config.yaml
experts_per_token: 4
routed_scale: 1.0
learning_rate: 0.00167
Below are experts of layer 8 (counted from 0) of a mixture-of-experts language model. Rows are named router (the router's row for the expert), gate (a neuron's input weights, with its number), up (a neuron's input weights, with its number) and show model dimensions 128-191. Each number is 500 + 50 x the weight over its row's rms, rounded and kept within 0 to 999. Numbers have three digits each.
After each expert's rows: a language model's description of what the expert responds to. This comes from a sample of Wikipedia text that the model never trained on.

# expert 9
router:555539497531453480581471392484487534550487615513419453420446533565402447486479446463564490463555509524454413486514498499538478490489484539478443485499454528477523500414467418465503447443533504
gate0:536517536528477572480496507597475571543489524526422545474525522514439534451452431590522477514499426457430468502498526533490506531599391464424469498450519488610547533512583503469406467455416466
up0:460539497437481440539565499390496482458506477535574485551497437559545462533506516466436551532520571535550537420460531503511494458453600498466517514537496538452528393460496465499518592614615543
gate1:481538512492461505589524449603569524542515516487507414445428614519486517536499562518501492483475490634462413577474527516525482460550504553546471526528504470436602489456506448510510485495459465
up1:536452524521462498507460462586537502535524548501438421436454570450523480606491539460461475483436492612469397600506470506541442525488480498587474526517491481429554519451463480498537508447488432
gate2:502463529586617534501444470472501549491497557474426523422432513514525477572521528439482470466450510488478484471464515509485457528495560508479463562532510482363503565467494456499594615425509531
up2:438465519519537577574465574507518497569533481458422578468469507458483542569533474461544419437539495549482574473486523542501509477520524450469509443626499477535471450494503363590560440554546510
gate3:529424544424473561489457544460591433572469424495497458451520506396507581573485458516564429514467445493546404511559474492491472394560422576557431491482558483502464497410515480446371468518493421
up3:543403535437484561509453546464547456544467437536507462479555453414457558577495437491614446521445493470541432515534463515496490441555448579563440436490568494515477511412509511462384446520524441
gate4:509534434520476554490448519517541432498466614536438398450545525492539544581465439396538467506497485527480588438508533577457519442515490537522507454446419562521495431481495461569470464500508414
up4:502530446536471545550437521530556423475426583462440465502505516403494553566477376471524482517535543502419518426490516614471463477467528527543527497444398494484478439455433465530454515538486457
It responds to: Word-piece continuations of verbs split after an initial letter or prefix, such as d-ating, rel-ied, c-aught, fr, emb, arr.

# expert 15
router:580527545484460534508549456448537582557475545516532530490430480554523486504423525533468433441567469534424420506377497546519536469547545494484528495564443499455527486561519426499441485433442438
gate2:598503546525489465472597445474600550567439526527484546502541380461523446471504471479496416543433527491477428541445375497550484528501538453565519524572498437517474539562503515566469505448514461
up2:456509527472442488572510504497508515385467526501502481440560514464490424491456502483557530550517434546475523465411506454463458477539558652486476558436497558554458465454438521551473552469515528
gate3:556470545466463585534408514462519501540497509523459521514538425514489518561484497568490427547558507438540393566477453479526537475451476534609499469478471423501432540501471555458417507466530445
up3:594548453465502507514544532491489497520483494511390520515563407522500506479503501584490447556461512576472445584431480506504490552480530478573478498527462460534483449498550500362452568548563444
gate4:475377548489465490453539574478517507564545461576560574606499425635519567488613488485541397593434576527566526470467463538472494485499533428443552454567598494548541519422438557492533483446490504
up4:430437506522503578401489523578512527450556511552556553507412506522562525550505458500528414451509489543448492478491506498460441473526523431473482508549553492544450531485394453497540450524541583
gate5:541484477499519419482432468610404557511512482603597444595498498517537406603443510446453538461518482543475429462545442463550569473623580481455464467528533588444465534487446526451432508466540440
up5:452583465543493532570567453391529484476555546448432590402522552516437564435538416548518477500494564470523570463456580499449462516484416562576537503458449462479553459457597468498583511539544600
gate6:504521469486461442471406530404520450499558478486550489547496552536531553499576546485504499420486396409583536457542542464527548592501610537596532515402463511471417553453499412518540517518555492
up6:442445504436548543496523472493508506570436434511444473507582516567510450569537529497498429463578517545451504458428489576470529579477534489509496443484397545489493441530433524476602487535622566
It responds to: Middle syllables like al, ar, il, on inside names and words, as in sol-ar, Trinid-ad, Ne-il, Foss-il; also modern, Christian.

# expert 37
router:537534493460508479574550438534421479507550533581526475391548477592369455533456437563505465440563615504475456443409592521585558476434534532446516516523450588508538478506441438447525442528472566
gate2:570511509490523506482506429535486513502541503459454403457530517514591417556546467579523471539564528466423350521558495501547478563505495508500436513527521526514527546393506460400511567435507566
up2:474415543529515457524472426545552496464524506511379417457497501459550378578541471552442445534582488530482361510526463522513554504470521529513465519471474573516503521436517426505466543430483540
gate3:517551487487482493423447515507485519462557485488497542511447540476617499416375508511513496441394504540589498467442599500431460461471482456484510534569549538523510496412506449536535566512470576
up3:453467503501514526543552453506536503516395551523491490417543511541455550572584548477567434568565496462431494530571420474530533502553456500471472491458491413469524524564519546473463443527546359
gate4:545456503413545451471473467408560498605594525570500500475498554559456480469461514482527561516530594443433490437524563519466461533570459542467481617472443558512488543398446521420482400564554546
up4:544465507486531489555442461453552506551553568500522468481529520520508463521474504509565560494492550466463489458511533537527456594570415494513409574453415516543458539457478484425559412567463483
gate5:525524519515480486509467462533506444455606447472533567433588544471503484489540481512484553468436447480503508426486486490464531598470534546404531537540465508541476535547455435498520547500450509
up5:548505499515493492528457488507521409489604528511492538441525520493536467486518426462447527428458477461533488457522444538447488593465530533446510540526464533514479531546456438518536588559443603
gate6:535465479462535541577459385581532484607492460506527396498522476501482423420503522490454554447391629516483517547528433425568436468416448524508513460502519509515516578595477542417455564515407522
up6:583523450501536405418502399544517515482532447405554526489512470519585436519452544595377519484548531506551501524486568495518489446498528474498552417543421538532421504508442458397471493512512546
It responds to: Line breaks, hyphens, en dashes and slashes separating list items, table rows, date ranges, ISBN digits and hyphenated names.

# expert 38
router:502483499434456434495556424513485454516546528527575530495446532510349473546517406534503486471547512561453469433479534491465558484479503543443465623447446521507518452496547442487477460523502572
gate0:501518452516511534508425417520530462460601546545455565589579482444512468537505411496502493442477443516615512602407456518579471526547559432507499523509490513489468419387504458513492569552631471
up0:491502618552525438500518534561454539442532466462477409521429536556611590437441554508556482507369542520515489552470501543470560481446517471498502462426490395518565570526510473555509462477533559
gate1:483546508581539491543486598447551484537521534605444420525478483621534463533483429447436511521514502572491555529525457493459526483511510463466498454454493404493602577432528414572447546403571459
up1:532477503468441575528533402532480533411497434435524554457470548409551533462486534496465464487449506423543486498475514456574460512523403534526504529646520506431473453544504533460516450569439516
gate2:601471530527496507482527541564479434518493501575502432532422486457550557423475524576481471528541441510597388464465515462462546528516522494413508604549537556474454444505488515520491508505445467
up2:555531459529462453568504520490439543406517576505521588614533412461506491446497430543689532500397492518478538444469482451470519473442507458468476439452526599478513543515492559458503509497498548
gate3:475519489430546434524498364470500539428522478487482572563553491603493498539559479514477426490426508531615488552444565493487487514581452474417544623533409378535465519513478396622530473520445402
up3:414489499448511447544558397444514435471542434477544514559508482545493536489561479532557439533459511551571546490505590480432505517515475454457487602484503410558465549542496477620471490519489452
gate4:406426510528491501509547482475510527454509531535494515504541558482519491449513502477479471488594585572511468445422450477421510488480462550484441471510457510531514534571547547663548471568528462
up4:411436513548502568542548486539542511502498497562479508432567514458520492499523549485498492495610577592514465473453402507392511487452449576473471472483520582505543560563597578541543500603490429
It responds to: Numerals, blank cells and line breaks in wiki tables of votes, sports statistics and filmographies, plus the colon after "Height".

# expert 44
router:556607474430434508537598476434423470582420530586462541488490496533456461543421485563412474419570547536521421487460571431457533428582500548488487559573460454453492453514558494514444458462517533
gate0:482491495528476527553447481525539501465511467581486519423551492433446472458383406511417370513499488515553481470498409420374518471574500579610564489588619498393445450435540480512516530424527514
up0:488473459473397529492510564410441577503532454540507425457461438521525539581447549500479474535478501448426485554527431520470506574576404512513548424448487475609528434492455453478598520538439492
gate1:487664509496424442544582581487539461516395512552434622555454558482474547461516555576505479504567513503437411559549479440562477571433480529466462509506380443456494496603575463456454486548537486
up1:538342526557513471506459449524509487402517438453525502475496514548599524482576494536437542536497510496485604478456568521497513580484572524448551454488481512520575517453471497516545502556516541
gate2:472488507531447420488558460432464521487434612537524499522454495472503502553529461475566459458442542620438404530368445545488563495536476502453468572479414440596526446461504476519385457497425460
up2:510516429441520566471482502566508473499602477488501446530517553592475485449477549541438589512586534405565600459668536558546441521439476518482535457471570557464487514472456479444587488567591570
gate3:469432502408427434516488435517496505475472462472529512499460537500511485540399447469414420467504527554521509569460521480587442482542518514446498496434446409492489469496540418506556541489508427
up3:485561451552545547501555526486470544491593565554512465493508501548519474449506546423536520563561485493484568441532539558482540527482420549532520462538569582489546523419400519412448481533532577
gate4:521497590529529451564454560527573440514522532413505518481458504533536434477402567526491514445523551528529464474466524468362478463552538536519562522599472510397534496464503408580506518407517519
up4:496478528600452473521439531510513490520466500446508449550414569452470413468391443466493456488578547527505494454444583422396491542523516525510516472590453552451556488434473525519569510412487636
It responds to: Mid-word pieces beginning with p or vowels in Latinate words, such as princip, imp, ob-ject, prov-ost, Simfer-op-ol.

# expert 57
router:459531473455500515519581379490469493552470545529480530512457503600480519538439494531417483489543546564449472552434573472424466480497566605489523552490441592480469488504487522510514529457470534
gate0:435556475428523540538499454503528611534499441499524539551500540589459472414438465485445434472466453481491483521473563489722498459531509528523475515577424504558464484476456573550534435519543594
up0:437532456385584532501434476518559665489559388489519498560552460533509479448404495505470511517445465408554452519485605504589485523466514478562496499556454531550467525506453570529509435503511537
gate1:465533457451480454397482448513571521439465472480479462542489524504516532550538481481432532603506445485524547542490501520539522500544498590509512464463546521598538488496556471517536553524530587
up1:465487477473561540611516438531509516500464529470474430463393439426576461533455488511491584521456483585415410519573425539463650492528531502453494579513524538553554464616539491527550591643487561
gate2:503520534438457445462467446438507572452603560591479539546516528514588519489346509519520524446594556556522460500447525483475608535538532541539495528516472495489527540493467498482487457577521554
up2:473459543459516490452414455470560527455572532552487586539548488467641520520342550484523553469584533496546488547513532448479573535498557564566496522531487531519496554531444524524471471614492540
gate3:517538548496499599467452493542601484454497454578493459441500613516519585531604532469509564518529460535575517585600513454506518508465545554540516519494503554553555551446497536463551561495490560
up3:543568522440495494450437651526489516456509447456511558532559539496497533470530536595510568483530487600580518417526557643466487470431482475495544450553552483496513469567483504480470512525519383
gate4:445511395558466500511544462566561589553545468445462516480501508501509470563477478521468563513601583463556504517485495521413484565499545437544495458563613497413537390485532408498479519515542503
up4:572520607435470451489435466432457415457512550570443458534532559486459495427532475528568435465412474506435465466454513456589581415507513515423446536472406471557474620496504561494529377496454544
It responds to: Line breaks right after article title lines or short descriptions, such as = Keith Geddes =, plus as in also known as.

# expert 36
router:549531490547482474525556474464450528596507632487528506490479629550473508439454475549514493440533528589505492431450594451491492457475568571481427508464498541478556444448487423492425461511553474
gate0:515377474497399587525491422484510528488552505446436514490518538432542468644433571473508418429483533499491348443480439545483531448549437528446534480550406505567443455548527589532478458495510564
up0:523589507458574507491573558496455502548480518582604474501477487595441485439527450567513620520507478532457624562496529421505524513414536476515510549478575537427566532539466432461564592477451451
gate1:553498470383429480497468487450522493516557549529533349570442497501467509529566537458506444435491471461406352433565511527497543496479556500538471540511592415481471453476457467520416459516399544
up1:546519426426456423514503488452525448552517523516535387584470521526513534493583552473512513459456406446461382432586520495528560470465521463571435514512596415499447475448480508488393463534409524
gate2:538435504555568515481547531434554512560496555472607464572588569488573498465496487516468502425460476453514470491480452407503440477363546545553486579406523513517438522549481468546548461485503444
up2:581535463530565411531534518541432527478459519505558515528598514602530498525421452422492541519570528564456517613480436510481474475554522456547615516565459489479521472557550471502515484578440490
gate3:486498430445426477524502427452514613556504521526551586579549501613507536473500465568601540534526437476457478567446495431568461488596514497469494581539477499465620474566581483538553421515543506
up3:518446468542434425510483486475487614568554514534528576582569548578545570425535528506571561538502424456472502568491474450571434516560539461509464585516474462501558547572595474535558418533571529
gate4:463470450443486489405415487462492597445608543491442570519518491460545514501421532503544502420462547487492600404473503435438536404489495494489461540559491579479446490599551448490511558413530485
up4:474567463526496509554585503584470461506416447472580473496501463558497546555575466533479476576594471485467427572551512572579474528543564484494495441405556417516571550442494556501499428528455519
It responds to: Second syllables inside capitalized proper names and terms after an initial letter, such as Q-ue-ensland, D-ue Process, Demp-se-y, Sup-reme.

# expert 52
router:501586442477456447483573428460483504538500567496548553523495518513506420479402467562441469513585592573406392402387605526447539497555545546480536486464484534428481470471469412426484461440514556
gate0:416539466440605478511496538493470484505552514524523485544530598458465441545544381417460526489538503547482480596444515439473522534457508507476465557488437571480503452446480466454548492538456576
up0:619478522502491551520454491539496484472446528511485505439479502536484582493475549571509428456508521457556607419448391475567474484489429572498519500533594488488538550492541473551498537518471388
gate1:469519417654487449496591468450544597528499534491497442505479465546522496462459479558508471528500542485548425440562493555518512489527501512543473466472543435478497564480506556516516461372480544
up1:478534568455590573541405436550426431435479527549445505539492538509453479557497495442425479462468514480469579560412502475421471476460466541440503499451522527487527479474543495476555523550515428
gate2:484651526502473591502587379562492492487567483509516492509478505517515448639455494523429511462546578450476439480369589471467385471474491506475575459517517539505493475488468516529505612467423509
up2:527595519455365582508594446572499520548582467443499504497438536478487494458439434492462517373484545474422427553514511467490372480420477422486499428549506470519485391522472519573463561474474523
gate3:481438573485520457468473520524523483620501497524541485513492542479463500514538508414449503454486516467511476522487466522506491490518486500426537640509382500539513426573490440469565418576421512
up3:483563482469546575574538510494470452409499591510441464426491516552481480540480435506608517474546499523459554547516489327466466544423394523490476556461593515454534545503543536501563548499502504
gate4:515493413594498465528533501435595592487372530512504432502512539417451569525500493516536480557627489422627509530562433476496401569499425574468461544422537495366490484461536539397448501503521561
up4:475527570388534564530419515568403383506565529541504517486482519571511481527518498445486518422456491520418522378431536400538595429484511517444503530591456528618547535523493452598600508542497444
It responds to: Line breaks right after a sentence-final period that ends a paragraph, usually before a new section heading like == Works ==.